python train.py --d_model=320 --normalize_top_k=false --routed_scale=2.54 --n_kv_head=1 --vocab_size=14120 --norm_place="pre" --attn_scale=0.125 --parallel_block=false --init_std_qkv=0.0249 --optimizer="muon_variant" --dataset="wikipedia_en"
Below are experts of layer 2 (counted from 0) of a mixture-of-experts language model. Rows are named gate (a neuron's input weights, with its number), up (a neuron's input weights, with its number) and show model dimensions 80-159. Each number is 128 + 32 x the weight over its row's rms, rounded and kept within 0 to 255. Numbers have three digits each.
Before each expert's rows: a language model's description of what the expert responds to. This comes from a sample of Wikipedia text that the model never trained on.

# expert 3
Articles and prepositions. Function words like the, of, to, for, in, plus table pipes and colons, mostly placed before a noun phrase.
gate0:139103083110116135127136079137116122139157106123111122155152191090180128165139114073167133124111141142149143089179182128148165166140120116056087151137162126112080173152109125138112205135105136151132130096194116157166137118155106175215092145
up0:114135137178064150087154128090113167165131149070129085126113062104153144067128101141137088116129168149098163115167090088124153153115171073128133085099138056147080140186129144135068166083156082107122115105167113147117162099171144140113150110
gate1:079177126095149073188107158164085133125095170118124071151110117151183120139113142083120173146154162138093111101127135147139120094081069162128167109190197170099179149141087129174148156073074145103140102182126154124098137089134174133146146113
up1:129147150099113170188109127149117173123115159092130116147155181136157152120116113140125110145126135149104105119150141159154153093088073146130188096157152177157179100106101171210188136121096168134076081162141116168118138121052112088122165116
gate2:070104115045142122116108092140150128193126122152138156106159151154114104133171130130122095141128097138136102152119129149143163103120141080125118092101107091092131151152097050130089116115061139129107102133161118148178115154162099168061128150
up2:160164112175117096153155183134101134069119119103118131126117109106126168113071135105132158129129136137139190133162139105119064150148125174169123148140122116162143103124152194130174099142171115138095162101106115125098121127122148122176129112
gate3:132107189158119130056148120119123106117094189113181158134153118154069142181074143109088100047142105132144127073110101112161117113053103137118150115151129091094092136114136127132143108116109142123170123185108179148097154131099196104165149090
up3:161096112087151167132116121129101131141096135107104121087125129147083166089137171105118144085131136115120139100168047148177094107092090189120167113128103154152121116120123209078130140123168106083100102125161159117097111149164182160208127133
gate4:120116067156094168143120089133112065183106141099078174133134171126101100067191096098190160110084109157172155127167162152159125138140062123123140108135154135146151161162084070124088108172133128113141120169126136133148151108180158070112124118
up4:188121162110132119070123142129143172105099159142106115089129100091145095169049178126138106106150153101114092139112059143094146166130109081130118073158137109121078107157154155153126115128090123142082149148136167162117092083104086143158115147
gate5:118081087171173134095086115200172141107160150122084137096125174111135131104111078128167102096157144095090121119198122111120132161080135154112168134107137113029084134161195137063117114125117085195089095106174086141157149150098130128142166129
up5:184129134151136062067150082128098105099112127176168174062138165165135161097105125099115066132145086103124161123133130135166171143129171136103120093095162142102051131137154109105097105166079199137160096142126161141110155164182089140081105116
gate6:073142090098127086118120111148150146104176102170170080149165125081130154146108085138092140120143116147129109112098146145172063101154190143037198153075116103111100116172162127114119132140109134139147109079139114133201116121173114158159122125
up6:183091117162139111198096100062089171147078110100103179139150150131113131133197165100184122104150144118122132183154117123142162136152105107182118139162119111143171122091172163150142065102188094118097171182119182129116116151151145110094108116
gate7:110118147107143135137137074133150081130133134158120135108174150183098139164079154138154092093028098157117131119131108146148096064110184153103101152127179139062108115139105119167069101101109101095131157163106092149120119104170135146212125125
up7:132139166172130122155123171143120060120159089094087062122074105117160115104160070056150113249143136137142053141152161079156116132119061109188096098126131164146101157151126159153116097172162146142153133116106186096151072107101130130140115186
gate8:095137132043120112097113111106148100215076139176126126089137154129115095175119198117139146092121166099120100119143098115074145110140227225120171086140103033147127117147140171062130107122121178106096162122110066118121144129123120147092136095
up8:209141111107149158119061103157097120165042104087084095116132110175125135120109113090149189091093087112182076122157127131084110180190084121141171099187174196125121124122148164140128104114148128158114175088098118182097144110131142079080137103
gate9:182134136166090155124141143125106138065150147062133144103108090029122131153103173143130124187110120141093132126209151127109124129134114174165154129120142144142107055109164167151113134142129141158145073162145115112165125168101096082123123110
up9:214183123151116153138156149125117157075096106108101140126111139094115107156122144140173116158056134142060127120128164170156141119171072127122160125107123137147039085203123126178099127112122158128146036130096070099165122114074095140143088148
gate10:113127109104114092157190128107138127192220117180128148119079128155144142148101169152150162131150137135143149149103148180109069114143116125118161110102209121076181080139202128134109083105140111128133116116144101132130075063139162124119138165
up10:134166187155102155137123138196148123062056149034089115112146126096117081179118114070165173140147107130175113129119141100160152106106104163169120136153108109147109123120126129124104156148143171108126141123072101086115157152118070128135141116
gate11:194122135201091142120087091127127117166176123082111158131176162204114123105091151142128127135143112123098182152141165067198109132099154177072126088140079160111099121156155184068116123115198105093140133168136170149166149139162120193189117155
up11:161095149118171166150137158075097127086118129076154162167147150093121098152114202149112116127146097097133174165178110109079072155124123159096133153144119131103152141118165179141131103121124119160169126099107139136189136187095160125116156079
gate12:102151163111117115131194130100116104096156151058175112102152132129129098120178113108125125150098121133138157146127047114106128084076150168101137165149135079143145091139160100112142140156074127122171166163135164091159146146103171168095185138
up12:129164090160128139163064150116103108157057139117123155120141122147083150062182141127054206103146099114120104105161117155135175160113174159169141129144126155113133177153100165171092068083134115147109154097144113188123130105155110116170140146
gate13:120147115130131106155087056172142118180074161169137116110092129139127138134186083118155089163113046134133175071082112143168120084109202196116177137133117122149104191126130150121133093142191102078105139089107148158160073153119162164104138165
up13:110052094070166136119120178123148127108147078113124063126102136060136161126142125067135134159152124109169118168177160121125150105182054060153123138148104071106172117206167092134188151135128149121136102193178108176126106088135142100097067136
gate14:094123103131110197146131143118096163140164132118174142108181147094084068181096075168122168102118102140102215085159167135114132110091154179145152128112122078147106135137158120078182126165093144105134160078128136087124124153104106163132137139
up14:123122116121144048121113111115144116154154108088064179127102077188173151060099158108138093127117150139130013130076154132117160147151104095111087093131070137094166151112121110185100108154126088123098096137146119120118156054118150112078153150
gate15:105114103139146162090139130105135094136106136150157132136135165127107122134107163140164112057136147115121121129124194158116117086176137125139128129100107137104074124116116192093147148113074081083071122142094070120124173169108190173180139081
up15:125165170119102077123032128147124149127147126112170144152124143124118160103153101159109128116136169144159175160173124135190091172137151123124141126137143145102144180105103139097104123157093131107143144175133089161126137138120128168096091092
gate16:090171159105160092128114117115074122142118076133128153035053177131148113182161136093136115102152129119135087079105191104181162135102207083124138095110115174084048100137118121146097182085173103116204115098111112162104094119160125142140132125
up16:051157158131100139073152097098124159144141085087119097075061173153149090113092138063143078121145110082129073089100162111194169143136143109109147052088130115126097127155137077169120188088122136161192151092126101160107099092137119091210139139
gate17:152130157143136122177152161170160085094103141175110123115190166182106135125064099090154160124145114151107102097140108141163086129123162121139128156077096088109122059121189108181142108134184096169121113127120116138078136148092123122137148128
up17:152176119042135088204157118127126201195062113119123128127163148126120077117112167097068097106122165164186085115129120097148103137099172099023109156138150120133177168143110104121127103156107168108100111125117124169125119061109145134123055120
gate18:133129147157152144136110120124091153099135142173219162170151083100151157167161158157093188101187113153151177085111119144100155067157179139162099112117055119093102131123106100104190149123138147154115123176158060127129131225126096156097170152
up18:127110140109124094135092100129116112080112083128118110156123154144161130157117147054172106124111055071055127102097127179134110081146138180117135140125121136162148103163110123164023158142130127148146120136116115120128141149148104072154108138
gate19:116158070123103141130099158112071122109111151099061106126116108120121157114147110110162167161149184081086087182074149164085179189184124092164116109170126156110127137097194124163123164126142159184117154191108084158136150137149162144162143130
up19:107135097100074140131107123091079137127123147116088102137143079150105144101146135128151131164145113076085079142080162138102199165155139096164107102171117151111112105113158153164109159069145144185107143184123098157140150150174105132134149128
gate20:044104119108122167114152105128091137196088107115121147163116151168102133139117117124108071100098109099110123049071122092099165082105137126113143147136152096134112146130079111091098102142107064115088108145124064127145173157147112124058115112
up20:054178096107121154111235131177095095118118126099104183113085138176092163156166136095124150137130120132093119125120207107127102138106114129063106154140154182082143124083118146126096107148032113101116102124132070143180152180104137177081077147
gate21:083129151127092188089096121098081172053167198123129141123128184127151106120134149150128138121133110145167126108109130089065097121102166157071102128143096120125112098123174142121085185088090154111139141151154123126156130162176111112094125047
up21:079095157089107159136180043070136113173165143118110164124111128126125131133113115137065109154204102070107088128123134179118170158102186169110107064066101102128102138136118145080107077128131130091099185143078131185131180174125104139085136102
gate22:114112097140158138153091175106158121131100144174165062126176187102144083132121129123155091104115145122106127157121132151137141139098181132081089207147107146154132110140051138100102103146151115112171132124174072140106130109158101017144097152
up22:122138120102106090125148134099103088134147111096108155154167189196077112166124137158133098045120133119159158124072151134082104112138093100127101123109121164111098086094079108216143134154106131137144148147105134165147106117170115152072162154
gate23:156119160139169128131213082135189078132069178142148114145180103116114143178161142096127089114093153097119113079133107104174085136119110168082148153140147104163118123137163129145154066125173124169159079149134165225081139116141068145141093171
up23:124127092043149176130172109210131085089108124130044098179121086053068149106094150102154142111115099127099081121179076098131130160132147146113123116147135154133064157089106136153145118126133157243086142125117110139101199133159139187189093094
gate24:148092191170146128170120134059123113143156147115119188137144094187082166113123123112146115102089162201121095100166093098145087154099151192147112146088169135130154138080124191070115092024142117157126154125075115089139066161132179149137079120
up24:121146054057168169148197126172187166126162128053132180132126089138152108157083171133130206139145113127181133175170125118175151118165098113158165064137157109170188153119172079123152114189146137142170075112122157139138168109133114133169181064
gate25:133150118062138110193114080158140190104133133134190060148128144145150127100077099182080153096158113129194087115110151098095118175150146152159127106099134083157098102087047104111165172086137106064113121104173083176153105069129106111151116139
up25:081141134200140064146136148113132068133128155167142152119177096134105136117134121111180168125111096142107119140147116119134130055117140085191184112142124126147098120138116164148159139161114044178166099149115148136140149124118149110131077143
gate26:100088122164054168150109114116132066076086165063060097131107148155152065118148118161111156131104110143129114065112087116085158091119127134148132134064080105080149094175098145160144149111152120133047141120119186141142153139115079144101148160
up26:100108092148128138107110135109143165168165144140168096154125142098128149113155164068187125119099102153162182107067130050134141076137107155074134098132137054181116190166162161098086098185121154075173072159116119134103131107134156112177101161

# expert 10
Layout and headings. Line breaks, paragraph breaks, table pipes, heading markers (==, ===) and list dashes that structure Wikipedia articles.
gate3:149137148089155136107141114133163168111088086125144072094167158125139207110139152137119094086100112115123065094160110121159133160088156095073139109122131117138105064115030077132081122090094107097111083136128124117144141210133165119121088100
up3:119118176063178110087135130113133144107137146120123072127109132123170201138055119122153112069182177089112121115151082055132135158132137097140143155091086122124096087179117120127128150125125143113097101125111158095103092140109155121100116125
gate4:129096140147098147074132127093158118143154086113163135150158114184219158162127149103139078092197177101127123112111077108080151135096169109139137171102108131141162089142128132160110092060146123119196098104121125144113122072195126089098074076
up4:085152121142157095126162142108113146155129151103130166074128145077112128131169100083125153116104082159082165108086168143160130174159105136130067102167130092107092165118088194112090103129074148104062165252137069136047180196092144184118174124
gate5:109127120112170126140090154104100174183151116161204085153137093085149114150109139095061164168159135097122146119107089169115103136088091075098136116104148078136128179084160129057080093108139121168162131148145117128061118210102130086093132133
up5:070099185133093108077170141169120159108141084124084145100146122182146206142059110110218103134143103127136121067110121091140109086186123120147135156197116141132134042137160137187133105149144115127092093136129098135122120103112145101103154092
gate6:141175100182125146137135081102148136026091157049071142107117104125125180121124152128129158127112153126077099157107059135116129157130159124125135131073179148138151124118164127164113119132135153065130116125105157116144077074121123138113175168
up6:143154089121145130177120121113135121069086161050035158100110097110086162131151169097074149115082146096115151207108122136118133184128159106106162148151183121128142110124194140181099106143131111087128149082102169126135135114140108163150164128
gate7:154156103123172048107105130172091135091148089119129139183120141094160180143119170099143132141124152110125129167156118139191098148121102156114164135060095132118119181161114194115155119145163167112136124047094164100156116141100091141133132115
up7:177142152135104198172176140137234124112085093134135151125090076142093083141144109168099101113101126143142135098070145137090138140156122097191067175184142187133144100081096083128103136156093112152138106167133103085094142139140170135169156132
gate8:192169121149123077127148098081105104133104086138111182136190197094120115156106140113133085136084148133135110117163094192186143101129104184098155090093100102104114133156114156095110148086181141110114174134079137097140128146155090132099148125
up8:078148156093137098101114172167118110139192135153140149109125156127186106167136072135112143079095096102066160143161137132128117146088162118119117177117108097184151161054077162103207176148189136138189123134126090111133179127117122139107142104
gate9:122137103088126133120242142124156162090153133154164147128163103102100122147132140109152140149059131199094137094148071097090110154127115169097083138212113121061155079148113110110119125101042087150110148105162131131110168159130154110163123101
up9:101087132118127133088034125155098117158107138087125092148109132133109152146103159136148106107176121099124124171086172147163106099116107112163156174070121164151097144079116165139159130156206195163147161151101157095122035174126100141119124167
gate10:114131129087134066165048097084091164160090105122131113115090118106185104133216124142104127165131171131099152174167105189129136092112208174174147128150155139111141140137178100064134165119173117131175140129116122138155086114115101157121129089
up10:113101179115070142081131122179107127122119123166169175153075197098015173148101105164101058088151091156114102147123120133108076099140150131134120132116137146113124134157143137153154055158143134122132096161128098110091105120134118095084122131
gate11:140126097185106088131098127101148128083091087079102060120139131130151177129122180124094141121137177131157129127096098153147127178136131119140159100134170095128175144102102168124096106121088105160164134148118147114084137114174081131099098086
up11:159120122141184124142110159198082176134125174078096111074102159166095119124111135094075109094103090149108147151132196149157158167111170140110123128131180152047120064142146111218146101121121141148068142131088177126082145107154187158205167091
gate12:124174126135094102140104155149115110085170173150069151145093145132167105113134149119151072095201168141161128116132122100118192139103143142124109157152183137100127110125124165184142083129059122131156152104113161142126073154133139170109076115
up12:122118154122142134118115157147158109064162104113122186141123142136144110105147116122131133088172134132156108175124158115081140151080112092183163133120165093099129149098154128101074135172097162140168200145129151076127140170128127158112148083
gate13:111101149084086157169133161121122125154123092168165151171116095128122147104065101092162136154139133115166157103078091097100086072108163216172097167121140142149141115114151104092176141103177091128183163128142119114100154121165167144120153074
up13:056102142118081116136097129090112128102118144163173167135107111159086176122027127071143136197143130144151146106105107101111097087142128177163169119107161100135104125084131095079175169099156153127183177166123077130100155091116169128107164055
gate14:145147126108047098137142113143098069180088107151058151116110131089074069110107144069140128075077124187139109136155172100098131156165165134124177128120159147083156148098115109175144084135150117122126122102116155155193190107183128087124093094
up14:172161197128122126122111092145166114139168101067175096111097151069132110110041078177061132106135088121110125115164154190130097091119140073134096122102138147143151140134107086114096129166095147082126125067234073103133108159090124103158098110
gate15:082130098157106157119175137100204094085141157087117196131147186112100146117111136162133185166145122127164172129113146083175139172133083120120087153121140189103144116087130187149146130143184122146133076104144121154112116162147134113114125147
up15:167117130104125089136084105102063145129137145196119090121118102151128101109141151103144120109161134182079118166091093179060105117129137133084143089146098141157069112149163100142159079104117117107135133173124143096176115095134165137117145088
gate16:180134150122148228155098100094123102175083128154155093146133135201169140159105148137120128109096114135112170074156085121104147156083039152121060072115113154163056182073141135142120164064151059127138116114108156174134134121099095158071137154
up16:097124100113054206148104116130142164070116157195124167101147098201116127125066136101178150155092154162116163079156165154174177134100124164118099118171123139172080139104154147158124147140184136112085136142122090174133113180125149135159109140
gate17:167121108109139092122111129147134092114091144176140128176126070108127124138134195172129104128116153172125122102116134226143172105147127088116108109145166165133096113112092145109075105120084138129120121148126080167121164193137128117114093157
up17:171096108136187095067165095133110128063096130096105093072130112106111158145129119161152085125165139126160099156087186137134222160156138092159130117069083117158090117136103101134113161117122116140155124139112178100097123184118144150133105171
gate18:129127156104136128134118121118138159101117080087103148051141138112111105131124136111143092062144151094074147148203196216135131184191099111094137108081098124112143081098122140143073139144119161143128168205101177165095114148123124129086126141
up18:078128124133153067155135055094089132063139124201171114082141124085141105170118104121183111128182172102168179100131058160146116112140158114086132196149162106099147131138170076098122076111125091117125097134124123142150123145130117110147157107
gate19:074125157117103144131084130115119131156129147140146131132152133142145120128147179084082141096102135100072159133124090151169134100103105139122115191160134112113156139110169122129083058066106134170156101167157086149195096097146134144150167101
up19:168109074154163146112149121129118150120148073126140158150106148085108166141162037130180111135182128139154148125115116086106167124107132126099136058142109145127095138152090191106166173154130151060076156121142151118084159148138089113124091157
gate20:111104137133138116076123108102175121080089105092152161113116144144066146140128137158134082112092153082083173150095001132169146153094172144126110097140091089116094140119110173125142116138157143128088205120126170068117127103175139148105195123
up20:184125138139114153133134186192177054132112123102091114187124103104124085083141145173097185104116167097174134165095089129144050165149171106141161132088127109154110188105133138154161156128133098131108130146120183069112147163092155136107086129
gate21:133129116159149129115107139106195117154088124114081126170169175148125135150128165151161110125093111113140162116144108089136065158132115177119093114173181182087114129060163203086109104106109102167103153168147140150101165178138115148136177095
up21:099130153105154106137136065136007124098113139121193134129123057142130108090181077146109119131113122113146113144156115136116198164151110089117127133094096099152126149199107107119126106132100147105160148079101122083139061088071128138106101160
gate22:176191121156135128169084116106150140081171160136070112085160106149118147110059095089136175159162173143116164118145109102114055154105134162135165152193163127182079192114086160145098159063128144140111176157109223101074167090092085121125111139
up22:111103138123136108105073117170069099158096154118162182130078143112115106108169083147076124130123057158127166191103097102112169111161133151137065088085054155125116156151167150146143102162129123089102178086128109134159171137151144209147133160
gate23:170143093076160056118130095087164099160087123165113117167096135092182167159122125147155174100168158129137122115124110115097185112136049128175130161135060095103178153144134070128147131125129125106181077113140144124082120138109087148097131086
up23:072106132091099095167166131158150094183143113095141126173178140108172166128082160172127164103143150095104087119133132117117150148137155133192117124122127120130111087126107115171174147079101169125158109138078043167142077142163158154095157133
gate24:140145139165147097155134163089057122126190099107146141082102160142117094155127164135156107152124125057116095093130073091126075109132110146104118130156112121109162141155137180215101137095161120163164113138122176196089152144123095127105141153
up24:108098142119094173099138089163113163164143077125122168133103126098150155162072119145130115148131132148076125143141157134145185153159115151141085099055139130167077071058110053103176163189152104111108141145115087078107087078145131146152133077
gate25:116116140098167074109145104190154131141133101147117169113160161077158128162146135066084129106127114140112106114107098140149155161188114081099069101138157129046144127133203097117114104151146191154086122102173111176105184130112159200165142121
up25:110128082150100173182111180105110160090075119138117094089138132197146112145126125132196128121127125111138198040159147078103102118111112173145212128108121126130099140126136211116159147098128072199137060078050120084146065111098107131088132142
gate26:121062183119144103100153128135185161156162081073107117107111141097113119125145133116137142132178139150123137198155131115104080164139096080096112110070121149161123083112180096132165091121127136139148163188115142103123138144171127165131143146
up26:119146095113089113179113147122075098126135176186128117176131090232135114090157122116131139067065139098088130102125141148137119110129163148168118113186107137111107148113076164117086168034131120135109100101152100139118147095133122171164123116
gate27:085118217093106133109130133159166154175139137103151103159111194031163128150085111120139167104153136075130132166171145151116114155113188122123134199128121093117140149103150098116102147076119061171096153116108130127112151118186152098176155116
up27:121125167069188166136152182133120106117141091129138132131095165066101125141173125094145159045109137139149143117178121166087136150155195124154092178111144139117098161143095097097049148105115058113166187099108140133150159143118141088141120099
gate28:117073131137101109162152121184120167119107143089079145135115148139122107128152172134146140088146164139148148118168140135141133126151134087074144107130163153091144141115141141146118132172129112132095133142150127133128159137163120131136102155
up28:129093151165126132159143103208131154148085105118105178141115152109112094132173161111133154073151165118111163118129097159156117134113190116060130158119155153112124145114167143169104084148126139145068111126141160115156143147138151108128131152
gate29:111057182178128133128132110178116179112102151163152122144181067160143159076125154185175059094145116096067079103150135103117135159125165143123176165125116069074101180093141142157135062112124137103124117079137127179083079116182127153129145093
up29:127119094177114149163146163081110146159173164104176141103127171123139177146077114197172141160092075124129140141102153155180103124144100156172082108072095132162113133187132159124129135167111128124153201145139162166136118171130106140168155144

# expert 1
Place names. Names of cities, countries and nationalities after "the", "of", "in" or "New", such as York, France, Shanghai, American.
gate3:120084166127156118182117107126112135117163115083131158174144144140140151142090175094106109138117178172136121152129165141211126128041096126163159079103128108127130128191128070154123112113124085126136096146119098130152122182086065172182156176
up3:116135107106149177130184105103159106158113065111117104146092145136108124076134087131124133148119118171129127102091109106102146119146159164076137091100124099096138118131102167113139143113147118116118102112114120132084118133176114130072094085
gate4:086239071150075085132116117111146165142145110128094119139131165110115133128099152121179156176154169168164162132136096126146082134107124140129115056157135119142181142108165146108077095089200144070176142126127063115124155131123189079185076151
up4:125078176096058192159118171036123153176098191092160186106159144088087084133127114114111124162116140147137116189162117145094116111146104145169113135149129091111128132102148156146146175124144110218137114121095144127072103183171112128126131110
gate5:145095189135095123142147136107104138096097101083110168087115118160168104114133113146137097148036123102162123128148156163168088103104138123120169115109130117042118136144144076154101124125104091124143145104133107110092088107153118179139150218
up5:195106131130183199083149116170114095149138178086150145105154100121100060128221111141132125065159108111134141127133225109124117105134163151145148122117077156130118129083115143150182143146111146136083123061120102123116160083076079132188152104
gate6:108116165129068125132159140137048122111174154105120121122146174230078177132133166115152107125117124142103107101076043088114133191129121119108135096122166072170108160157130160109125148107134160126143171109113089134162128171155170090088070116
up6:115142132180104116108183197112122087086177117091102137116146201176151141102143155148122135112077090136116100131113044120114122183121163176120107100170182083192138163157152153116092113105165141146147135124120129149110125184161181131211104073
gate7:162142118155112039084145207137135109170124099164131148093125074146192129077141137132161119233143156125103142151163135150091118144089114131137125161087196118124168117143182078118151129106133098145120074111126196129195098164114124164173131146
up7:136149153099144157187087082127108138130124173054135115178161172120082167172125129093100144068118122108131130120104132112141170111136100114108123103126077148190139140131105210170127101095105170100137155126109088156062132116109118114103138092
gate8:153167165140093148078079190176140172111146091121114115125114121075148143142054090129114099091135075139163103123123136142082099127111197111111133138101161113141194104128147112116092165113175083142071132157123139074147117112113102121136126087
up8:066088143109155092169122101137104133120106109170120133125098119142178150153152114146120104164087172054139142127122016119083131085078161185092132150110132145113047111152161161126128135181145171092124130123139125130129151101141202128106096092
gate9:104168129121129183139106124158121119086118097143106166138133138116135109111155087190149100126132120144137187091132147149128110177116110137074156100106133092224150124141117098054133165116124117137081138153134166155159108097098121107091123153
up9:130181183108065157103123136141143103148113112192117160144098138111148190106094104153124127164083150120217151073153093159141095128171046171120137110120131130177117086096124153056148096080150107140094108104095163174131125147131071144138125090
gate10:226178131140102139108135142148165140119145167109102154155116164140122214077039153150122139135190146120142098124094097137134125161088087118085122124130158117139147166196105136139125157109178150176156122074154129126028105138119136095128131156
up10:084098123101162109127121117136100139132109082130125120134143061119099024167173122128148089106054082125137153147192180145143146115171128153212126129116128143133117082090135155126132094156080150095073157153103131135187117102137117185179129106
gate11:086113194148180164104157118111105124090158124115134128140095138081124153191076131149073140170085133112092123075138094134080150112122144158139144128070088102086118169156065063062117135166157147163122092103094139088123125162161169153157130055
up11:096121092133196124123125120087108141164189175114111195168104138153183112082156103107153108180152118107141125154075163139126151146137117094126151103197170100151114074135206140128142178146068091147108149139123168097103089092138123157149118160
gate12:119138133148047215167127109114162135161091119172139142101071112132143055093140109156127095117093172148139134100140087123074110147174095147140078163101112131093172135144184129109153114134155137099127113127150161176062129115136154178126112151
up12:177170108179162132150081111151130117120175184108101103126136129166090191122111080179110165127132134158111180089155124113114161152116121087095118163143166107193150083135127097095136143100128152153122170108097131122152109072140085149128144103
gate13:106121135105078124111136085077054109131111117112105126131072154160155161132133097101173190091141132107182158138151043100117153054096089168166172116092081125148085075127156146099082120119152120123125132135138111152144112166084117178078127075
up13:063124110079105162138158114142064090146101125130170110154098121091131161144149101089160089096159119086202121141124075112112168095139082153167124133054077096128129115080151119088096130151197095105126087113191103205103122170077150179114106098
gate14:060138137142135135116121113159145111122105134174175140127166143132167127140135133085086208191149129159191151155160168130146135103118087174161153099122149075116130109179108146130161074133105138123102101058125107090167133123123093140097118120
up14:102132108137137115114066164135187166149156149085090125175111111191130109158125149147083093151172131141123108206142140092142132143092161097165114125132121124134140102156098130088132119142124188134169064148107099100100081187149151135130135138
gate15:116100135178112170088108123162106137112161083151105078110107168150185165105148111148154137141168123062130151113130093146134087123159193146054113137132134130131121167131135126130095101207156113119126140128134156082030110097089068183127153151
up15:058118104131146190092084131167102145138165120152119165126066114127165194084185080175129162175140174108146128133131115152136102120171117163132142107166160207153102125119179145149147104196152121112116199065163163097105122105162103149104140135
gate16:072113130091095121139087133167162128128141151135093138091077071099152099099182105091092106144145116078099119084112083193153139134104140134130132109168134077063187094154190110193082144165125153074170145166102146152116155170101179146097225142
up16:075129137128073164098139115117164110117098183134123139050142104096171090110189097088085102078121165054089126123080081183154161130100132132125116119162098086092182083131179153166063179084088147087170160129077157169134143145169165112140220149
gate17:135099146115120155206141155132174116094123132180180146087117086142045070138169171172109095092132155099107098144138135174187090146127184185140145107194130139128105104080121123147150136159132112101096051102111209129107121146080124162175124146
up17:094102079130158065108158120149146086154108138141096101142164133102128191163054159048175143156115100133023104126086138133129189143090102100090132136100113101108123162103118122087117104140107097151178199131083048140135171132172122161168150147
gate18:095089178111114136135086115108152168166193188168105107136100115072159160192124079076102082113152191087143159119161068109140107120128136149119089145101143105107151129170124178133178209124134098113140129155087109130117111182156157179194093125
up18:123196085121165144097142146111168078118117132099114167100121216178118113075080190156201153102098118155158137184100158132125091109176124152112163110135120114147091167108147128108080060130085123164122186155134141132146110123160086082101134145
gate19:119160106087120166093140124163162073121160133130184158152091065107138117130187129182129199106163172158096115177175089100105162150121147192154156105068122045123112127143104090139155146146146128122138087091168150118188135091157135131179149082
up19:079159117077136231133141112152167107101116116112163131126078092106121120159196126114134167087180178180117101117206156155164112147137138188089152091071118039131109114121125080120123110153090155131116112143147150086151169062134146147165153131
gate20:134095128113177158084138150127125150157115167137124091151128140141091138139101189146092124087096068144112110146103191124179169122148106150134132069121174181156088131113114198129109133186145137154131119129107132126117112131153127124107129112
up20:083102148130153071092168146104143119135148158192147116129174116160150169145122132127144079052098077095083095107081097175130157144165142172147100128186144134136101124098093204108113144126112102125143175100103137180108139125128154171139115077
gate21:112185110105154174154130126171128111119080102129188098113121149143053149100121170176169121105086125171150131093136117150109153121173110123119124139133177098121153082203146147132152153117097186137135038076150171162129139093088142107067089109
up21:108140121101168161136132131136149105088086120146171127128133145165081129120138183181164104119091124170144109091128130157109141107155132126100128150139166097109139092197127140141168101114100201147155078086137164172101120068103136133068097113
gate22:165125072153145180144136108155138031174159116117091123156175077187001127081118123133136210164137126130132120112151224064141147167172099070123147109120120157142173164177109118117162131164128116141107106177119120114099078079063135102151082133
up22:121113136140156046098123105092099148105087118104163120123139179112166157197100127150155103095109157154101129136114089145102125151121151128127130130110135083114071110056090198128111122067096138111142171081166158157184151180160053146052141125
gate23:125082131122119131156118153126122222148094148120105172175109156095187119156103145122116120136126094160111111128129094129171153119121103144159136143121172169195059141034108127124164133176064137138141160080083109153166149150056083077131167124
up23:130171119132149123084155101125164042125175119134136097105147100166068114101131135146126120111134166107137149123113174122094100148139148112106119111137085120072184132201147123138096128118207096107135115175166173107099103070185179172129106132
gate24:089129133101148209101117124142148139139121035128140154154161160104209103125087158124137084119149162119124120140143096129090140094057136141158096141060138094177148062201111146078139158151129093096134119128173138144130061169141142108102142146
up24:154107084138133123158115138111158125086092143077129109145114145161074138102154096178101201141113088151108139129116121082144098173187137128091140037125122204123202150086148048192120106095094145120129139131132129147122129064099113115099108174
gate25:191180107137172086147119107111115106135120124142123131081112136119173089151095099134151110080147106113163131212120113115127114117104128110146146101166093081171136095146175125153165130113137149111158162138117070106128146162113111068125207037
up25:106194145085164107123164178129155134150154109153117157179113128082122056102118171146111144109109210136142136237123212148128110112098082063167121151153189167150162140121109114116098105184129093123129157143190127133134105135159113103157115173
gate26:117168084140137114096139129104173081131161113149125119098132129154178136180122082198147170184131100113147153109159136168115127170135138145109085104088129100127065180143139181172123143152158059115152168090157176131121151160138170166141106069
up26:128142117109132168053139111131212058122132142152094128127132148141203123137108084150103145134102149155184108105149073179127153068143131142153152102092114100128044192091124214131156103152078071127176143129126135124152099205115157132127149080
gate27:069112149154111124122120091156117202069104136118166116124139154172176080123130059128133063114127130114126167158055121117107136132145137146135142138124155140127140091109109095048173139081096169126143126093165160087081134116097123127127114161
up27:129088142128108084166109084166111200152104148131177166151139165192093116164166106131105050074103112127135147161094090137089176148145131135115158136081130126074085122126149133100194113080142172145111193144160135081076099129131129120135108178
gate28:162080136135136110146098097105117125139125075108143140168159226111212156110116124148123087142062132157123104156177102137140110103181164180177127106077090137124084144120147167152179093160131184116126147103173099140151114199136080103132051107
up28:128030131182170190108145159137109130150158102142159103136168207110116146140070162141146138108103127170089134121083134112120131082158122118182130123147073129087114098136080178122175134098115119151095099121124111083138104210136073070127139091
gate29:113154119116158142121175080144129124104096149123134156061173139108071081131124149152154128194111172161125172082187118153132095117151091145159083074056099124119136118115107163144125103165116100103141092089126143086150135172138185143135201147
up29:100174123093171098194178119211091111116147133136143185055110132134104093164099163160106152193096113154087142070173153126129163147144115098130141071115159143101130077141121161161111158147114066113097078144158146103133145169161158183125148147